Experts of a small language model.
Size: 20 layers, width 128, vocabulary 1811, 7.92M parameters.
Training: 298M tokens, 9079 steps.
Below are experts of layer 6 (counted from 0) of a mixture-of-experts language model. Rows are named router (the router's row for the expert), gate (a neuron's input weights, with its number), up (a neuron's input weights, with its number) and show model dimensions 0-127. Each number is 200 + 40 x the weight over its row's rms, rounded and kept within 0 to 999.
After each expert's rows: "gets" lists some tokens that make up at least twice as much of what it gets as of all text. This comes from a sample of Wikipedia text that the model never trained on. Tokens count by the router's weight.

# expert 3
router,295,230,206,185,195,175,213,187,226,267,205,178,253,201,178,226,176,190,236,178,231,200,176,163,272,257,186,225,206,207,162,162,235,151,246,316,209,255,310,151,237,221,250,214,257,185,179,161,206,156,235,210,197,187,237,247,223,154,191,115,191,178,204,230,206,182,276,153,172,231,123,174,201,191,261,229,89,265,217,197,207,183,199,212,221,177,178,204,240,197,168,245,147,127,177,222,209,198,177,194,167,164,152,230,179,243,244,253,224,240,152,237,113,200,185,256,207,205,156,247,189,277,243,225,215,163,183,152
gate3,192,271,226,222,168,188,195,165,174,258,222,201,186,189,149,177,219,196,208,184,189,207,183,148,184,199,177,137,207,158,223,260,154,167,246,206,152,142,206,172,201,220,181,171,161,124,214,191,181,255,188,213,162,161,207,179,260,220,255,211,197,158,191,151,193,180,195,242,87,204,209,189,203,144,220,159,210,169,180,227,282,167,165,216,169,184,183,223,254,274,184,254,186,170,247,226,187,267,243,171,206,196,214,311,185,146,156,128,255,158,187,189,114,196,248,189,159,166,268,226,156,262,122,93,229,119,173,212
up3,176,282,221,180,215,244,177,181,221,194,191,236,220,218,192,210,172,161,156,186,156,200,234,205,199,204,299,165,201,190,214,191,156,166,203,170,245,244,271,236,239,230,245,236,301,219,236,245,161,240,234,253,237,233,151,121,192,196,101,283,242,236,201,228,207,196,245,210,145,164,220,164,173,223,141,164,159,211,269,178,239,218,141,192,184,158,258,210,226,184,171,221,198,199,151,166,217,196,275,216,154,136,148,265,144,191,152,192,242,200,148,214,206,134,137,194,216,176,247,175,152,105,165,208,198,119,210,210
gets: "a", "i", "o", "in", "ic", "e"

# expert 2
router,223,166,222,179,99,164,148,240,215,268,138,213,129,144,192,212,218,271,158,205,195,219,178,212,246,231,133,230,246,199,184,275,197,129,160,263,237,231,192,252,212,178,197,170,142,187,176,197,222,147,206,137,231,221,122,234,233,217,223,217,254,164,188,205,215,239,210,197,149,291,166,175,202,165,174,263,209,194,174,203,185,176,121,296,109,183,149,161,192,169,205,209,185,224,168,197,204,236,207,190,248,206,170,197,184,158,168,246,212,229,252,194,167,171,201,219,253,186,147,229,140,207,149,127,253,174,114,147
gate3,216,153,214,249,134,174,170,242,218,159,171,105,100,174,193,197,205,242,238,202,236,235,177,226,202,229,224,151,186,179,125,169,199,202,205,141,205,176,188,238,162,231,164,140,252,216,229,181,266,218,148,193,191,218,187,204,256,207,242,331,243,195,201,147,181,210,170,214,155,212,231,198,256,213,194,169,234,187,134,269,205,292,245,254,126,191,153,101,255,283,178,183,174,141,201,162,137,206,166,225,211,149,246,212,175,189,181,210,209,206,228,245,235,195,205,171,159,260,173,241,207,176,143,175,207,160,160,184
up3,234,240,170,104,115,211,160,231,250,143,219,146,241,140,197,212,194,242,207,211,176,241,227,201,187,202,337,229,179,266,230,153,208,206,233,181,232,210,196,141,149,140,307,129,253,190,214,207,224,186,174,164,170,208,153,144,197,305,211,189,200,230,221,213,199,201,138,184,245,214,193,148,196,266,229,232,152,204,208,231,242,177,227,195,174,208,228,200,252,191,201,237,200,256,193,263,212,183,197,183,165,161,246,254,169,193,213,113,205,241,173,121,228,233,223,207,140,262,191,267,254,202,232,171,201,197,231,181
gets: " of", " in", " to", " for", " on", "ed"

# expert 7
router,178,178,215,210,227,176,223,210,238,254,198,180,136,233,170,212,206,214,230,182,192,333,256,212,186,302,176,226,150,210,176,190,136,181,272,188,140,237,187,167,253,182,163,211,145,179,200,195,148,193,269,171,243,230,245,236,203,207,104,257,274,254,157,284,203,212,181,248,139,252,162,181,219,213,169,173,214,145,280,192,160,180,214,301,147,212,207,132,174,252,209,214,205,148,233,228,194,133,268,201,182,204,203,182,179,257,208,217,223,233,242,169,181,228,206,188,225,194,221,204,185,252,265,257,190,186,181,157
gate3,211,226,251,193,178,175,188,208,217,140,169,186,150,216,232,191,168,214,258,214,203,281,191,268,192,273,192,91,207,200,142,190,176,154,231,252,230,159,149,165,242,240,165,188,227,178,165,190,204,171,198,222,185,152,135,233,212,170,213,231,316,210,239,181,227,197,204,178,192,297,236,286,221,150,223,264,155,146,268,206,175,190,222,130,216,237,163,185,181,136,240,147,154,156,150,218,194,241,171,177,203,234,176,167,130,152,232,173,163,248,222,179,225,220,187,219,153,128,175,212,286,206,176,146,217,167,244,252
up3,172,189,168,187,225,189,203,214,159,226,229,275,217,171,176,204,144,261,185,249,175,141,252,193,162,150,250,161,205,212,207,134,210,109,182,188,230,194,182,211,215,196,258,180,212,178,283,188,235,208,171,161,175,271,210,223,227,214,145,174,185,186,233,146,191,238,186,100,165,173,165,188,163,159,236,220,212,204,236,153,196,133,146,254,108,231,153,133,151,190,221,174,200,306,214,231,187,159,176,212,241,138,214,102,160,198,195,135,152,169,216,238,180,184,239,218,181,236,156,87,210,161,178,209,228,254,234,176
gets: " the", " |", " of", "-", "|", "."

# expert 9
router,192,222,196,176,186,227,173,140,198,175,149,275,173,137,178,140,237,144,217,241,213,246,219,207,229,238,154,272,218,191,82,203,183,196,162,212,267,159,188,213,211,216,195,220,214,203,194,152,206,173,187,216,379,223,189,286,201,140,205,219,244,209,170,189,195,147,214,206,144,256,183,163,150,188,229,228,226,171,215,227,140,227,264,215,190,191,231,245,205,158,179,134,208,188,168,201,218,176,199,231,242,177,294,193,187,241,190,191,209,255,215,258,270,220,207,225,262,193,223,194,278,193,248,293,180,209,182,220
gate3,211,163,199,205,196,185,169,192,262,256,235,250,278,184,238,177,168,197,143,222,120,243,159,153,204,217,170,169,192,225,192,234,176,233,132,221,237,180,209,199,246,222,196,250,238,212,205,228,216,213,174,129,237,197,217,183,193,199,214,205,173,102,109,131,155,148,209,168,144,242,214,151,142,158,200,197,186,90,200,185,169,218,140,167,210,182,248,232,151,196,265,167,218,202,297,176,220,209,208,180,168,218,201,184,266,191,148,192,192,300,294,136,254,209,232,190,193,183,240,244,222,264,215,247,179,165,211,278
up3,165,212,214,175,188,252,220,243,188,177,213,240,221,225,210,241,210,209,190,216,207,219,156,228,192,128,202,200,174,234,180,157,123,246,254,137,161,148,259,184,226,171,199,169,238,219,268,239,187,186,170,182,179,242,146,187,206,269,215,221,158,271,164,220,166,236,265,153,197,203,196,218,198,200,172,168,165,143,191,295,234,205,274,230,250,231,124,259,189,202,203,196,181,154,101,182,202,229,229,220,338,194,225,220,171,171,139,147,147,220,223,226,234,143,160,212,247,161,169,162,194,226,183,179,124,88,197,209
gets: ".", "A", "C", "P", "S", "I"

# expert 6
router,158,229,207,232,188,127,168,253,228,243,114,224,165,213,185,184,282,224,173,164,142,206,225,209,278,230,169,237,221,207,209,169,156,149,196,143,201,224,123,240,186,195,189,163,215,196,205,205,196,193,201,211,229,229,148,276,197,187,234,198,139,195,139,206,192,232,229,205,158,280,182,165,229,227,193,105,261,175,229,140,232,220,184,221,128,144,94,231,140,230,201,189,144,281,197,184,220,248,243,273,198,276,243,179,218,222,221,194,205,205,246,226,208,208,182,181,262,83,188,246,141,232,223,219,232,203,195,181
gate2,125,251,218,256,205,232,195,206,142,166,114,241,172,166,178,262,209,188,162,204,245,165,222,251,230,260,234,152,216,260,270,146,143,181,217,169,243,158,197,161,218,123,192,189,251,166,247,174,258,297,185,213,180,197,192,264,224,187,282,167,219,244,263,209,202,205,196,243,176,209,212,201,249,256,186,165,234,133,165,212,221,197,199,252,207,137,187,177,196,140,210,244,168,159,124,184,256,216,187,270,238,247,167,197,287,188,224,134,198,206,237,255,175,163,212,267,179,120,199,204,210,234,225,203,138,200,174,206
up2,209,217,202,207,179,216,194,222,205,158,280,176,173,208,218,221,145,224,199,198,150,215,182,104,159,214,192,224,143,278,110,145,222,171,183,159,279,178,156,251,159,225,188,190,238,192,165,213,213,217,225,220,142,173,225,164,153,210,261,164,194,103,181,287,198,180,182,173,218,259,163,218,177,216,221,169,228,185,284,228,130,242,226,221,213,145,202,221,194,82,214,122,228,130,187,224,225,167,209,191,134,249,184,239,224,234,165,212,167,158,171,191,246,249,205,117,150,204,157,242,145,213,243,240,183,155,226,171
gets: " a", " the", "|", " to", "The", " an"

# expert 0
router,181,159,230,177,194,150,231,254,237,135,117,222,246,213,155,110,212,197,143,162,161,223,230,230,178,158,195,284,240,209,199,168,146,139,150,186,158,254,134,199,192,205,220,105,212,178,243,189,183,201,92,167,241,174,162,181,200,213,236,235,198,148,188,289,193,174,129,253,222,198,196,141,203,171,173,240,130,194,220,120,223,142,217,230,211,256,153,229,226,217,164,155,207,120,273,242,226,242,212,226,214,154,220,174,185,171,147,162,232,221,160,163,199,236,194,182,172,144,193,213,227,216,217,277,195,206,165,187
gate3,246,228,244,181,197,157,244,143,175,230,228,218,199,264,297,239,167,138,201,192,223,196,234,241,218,176,223,191,190,274,234,221,217,186,155,197,202,206,281,220,151,233,219,174,245,167,130,166,197,207,186,61,251,207,250,188,222,165,255,192,229,203,242,146,186,204,158,195,205,222,201,185,115,203,171,201,244,224,138,133,199,262,256,317,157,235,171,203,245,251,122,169,167,134,238,243,218,247,280,225,165,160,194,172,172,236,181,201,135,116,223,170,171,189,189,222,224,216,216,209,171,224,218,210,192,201,194,220
up3,201,143,173,225,195,202,261,207,179,220,204,295,182,265,167,174,183,252,183,227,268,246,163,234,187,203,194,310,310,175,206,170,103,246,200,160,156,203,194,233,191,175,199,251,135,210,165,261,155,205,246,143,226,190,238,145,189,238,217,198,204,193,217,234,216,184,200,171,177,223,169,160,231,209,153,162,155,257,171,215,226,252,153,195,182,216,166,257,276,254,226,247,191,182,226,191,247,148,140,164,215,180,153,214,143,150,208,248,247,259,220,137,212,210,224,147,250,150,207,164,208,199,287,188,246,254,175,149
gets: " (", " \"", " ", "ro", " re", "-"

# expert 15
router,209,194,189,200,167,263,143,160,103,177,189,249,230,183,191,171,215,189,199,171,184,281,144,134,136,177,178,145,150,214,229,151,150,216,166,129,226,173,161,264,207,246,177,222,156,193,250,175,185,254,92,203,179,230,183,231,199,175,153,182,158,199,229,184,201,185,208,178,194,163,257,183,161,237,253,176,223,162,201,132,162,161,225,275,212,138,247,215,179,265,167,155,211,172,185,257,204,166,257,192,263,201,180,169,153,133,182,197,184,212,174,173,213,182,285,239,107,171,188,214,191,104,237,168,163,135,171,221
gate3,218,192,190,182,154,217,235,215,162,172,147,194,201,180,189,158,222,220,173,150,223,219,216,162,95,184,159,134,278,140,167,153,246,156,155,176,138,159,204,204,159,185,235,166,200,252,188,190,220,280,203,241,199,215,228,184,179,135,179,143,241,264,163,227,186,246,255,138,263,272,221,235,224,198,230,194,122,187,163,133,117,233,186,233,201,181,206,161,225,153,259,280,206,152,233,212,264,178,230,231,74,151,188,193,235,181,150,217,198,246,222,156,250,225,196,151,210,199,211,209,192,240,200,243,174,237,137,216
up3,125,147,169,221,179,190,121,237,191,161,164,240,235,239,216,212,155,168,200,247,218,168,166,160,167,146,191,161,213,215,200,204,234,246,160,226,214,226,276,256,255,179,255,196,179,151,204,161,154,183,246,89,201,216,184,148,172,202,209,198,193,186,222,184,159,165,201,164,204,179,182,253,226,170,187,246,246,131,105,193,203,167,262,139,172,129,172,161,190,249,246,246,257,189,230,200,212,221,205,171,263,221,184,302,250,237,182,193,176,244,199,238,135,149,246,203,156,191,309,182,280,250,228,250,218,189,189,215
gets: "l", "al", "ol", "m", "el", "v"

# expert 12
router,238,176,198,223,135,161,222,164,143,197,235,220,233,245,174,187,259,173,198,180,136,212,137,226,190,180,143,191,207,212,75,199,179,207,294,224,242,193,234,184,211,182,173,170,271,184,252,200,229,161,191,202,191,154,240,180,252,194,254,254,143,222,169,251,166,147,196,222,234,292,227,216,243,175,192,216,211,197,139,248,224,251,246,173,191,140,217,159,201,202,213,222,208,170,217,267,209,148,219,211,244,282,215,169,277,151,171,252,220,262,250,143,111,102,219,204,249,207,187,246,222,192,158,194,228,183,210,140
gate2,162,165,179,252,197,193,148,267,239,197,190,170,142,194,205,129,265,205,315,235,130,214,215,152,197,193,171,158,264,227,205,234,219,183,219,196,215,144,204,175,226,197,165,255,222,163,237,164,137,133,148,301,208,149,190,237,126,170,225,225,183,181,232,173,171,179,125,178,225,218,203,174,199,190,229,280,249,203,226,185,223,166,184,179,291,225,186,178,170,175,213,249,199,246,284,190,218,172,177,222,211,282,206,261,175,208,205,174,194,245,178,273,168,204,118,208,248,249,163,158,148,241,212,277,199,197,168,241
up2,154,177,239,207,190,158,263,269,216,86,144,255,157,213,254,214,210,195,225,173,188,176,202,236,175,77,156,144,209,187,140,193,178,237,116,183,212,213,220,205,136,192,97,234,224,207,129,191,196,245,195,242,237,209,170,185,173,190,177,165,186,164,163,151,217,238,213,188,220,173,160,182,213,269,164,205,238,182,189,170,177,247,247,210,191,220,181,156,189,134,172,192,245,190,209,237,209,175,149,244,176,174,176,251,237,169,256,137,154,262,265,266,177,226,251,234,214,154,171,253,118,236,206,235,176,135,158,211
gets: "0", "1", "5", "6", "2", "4"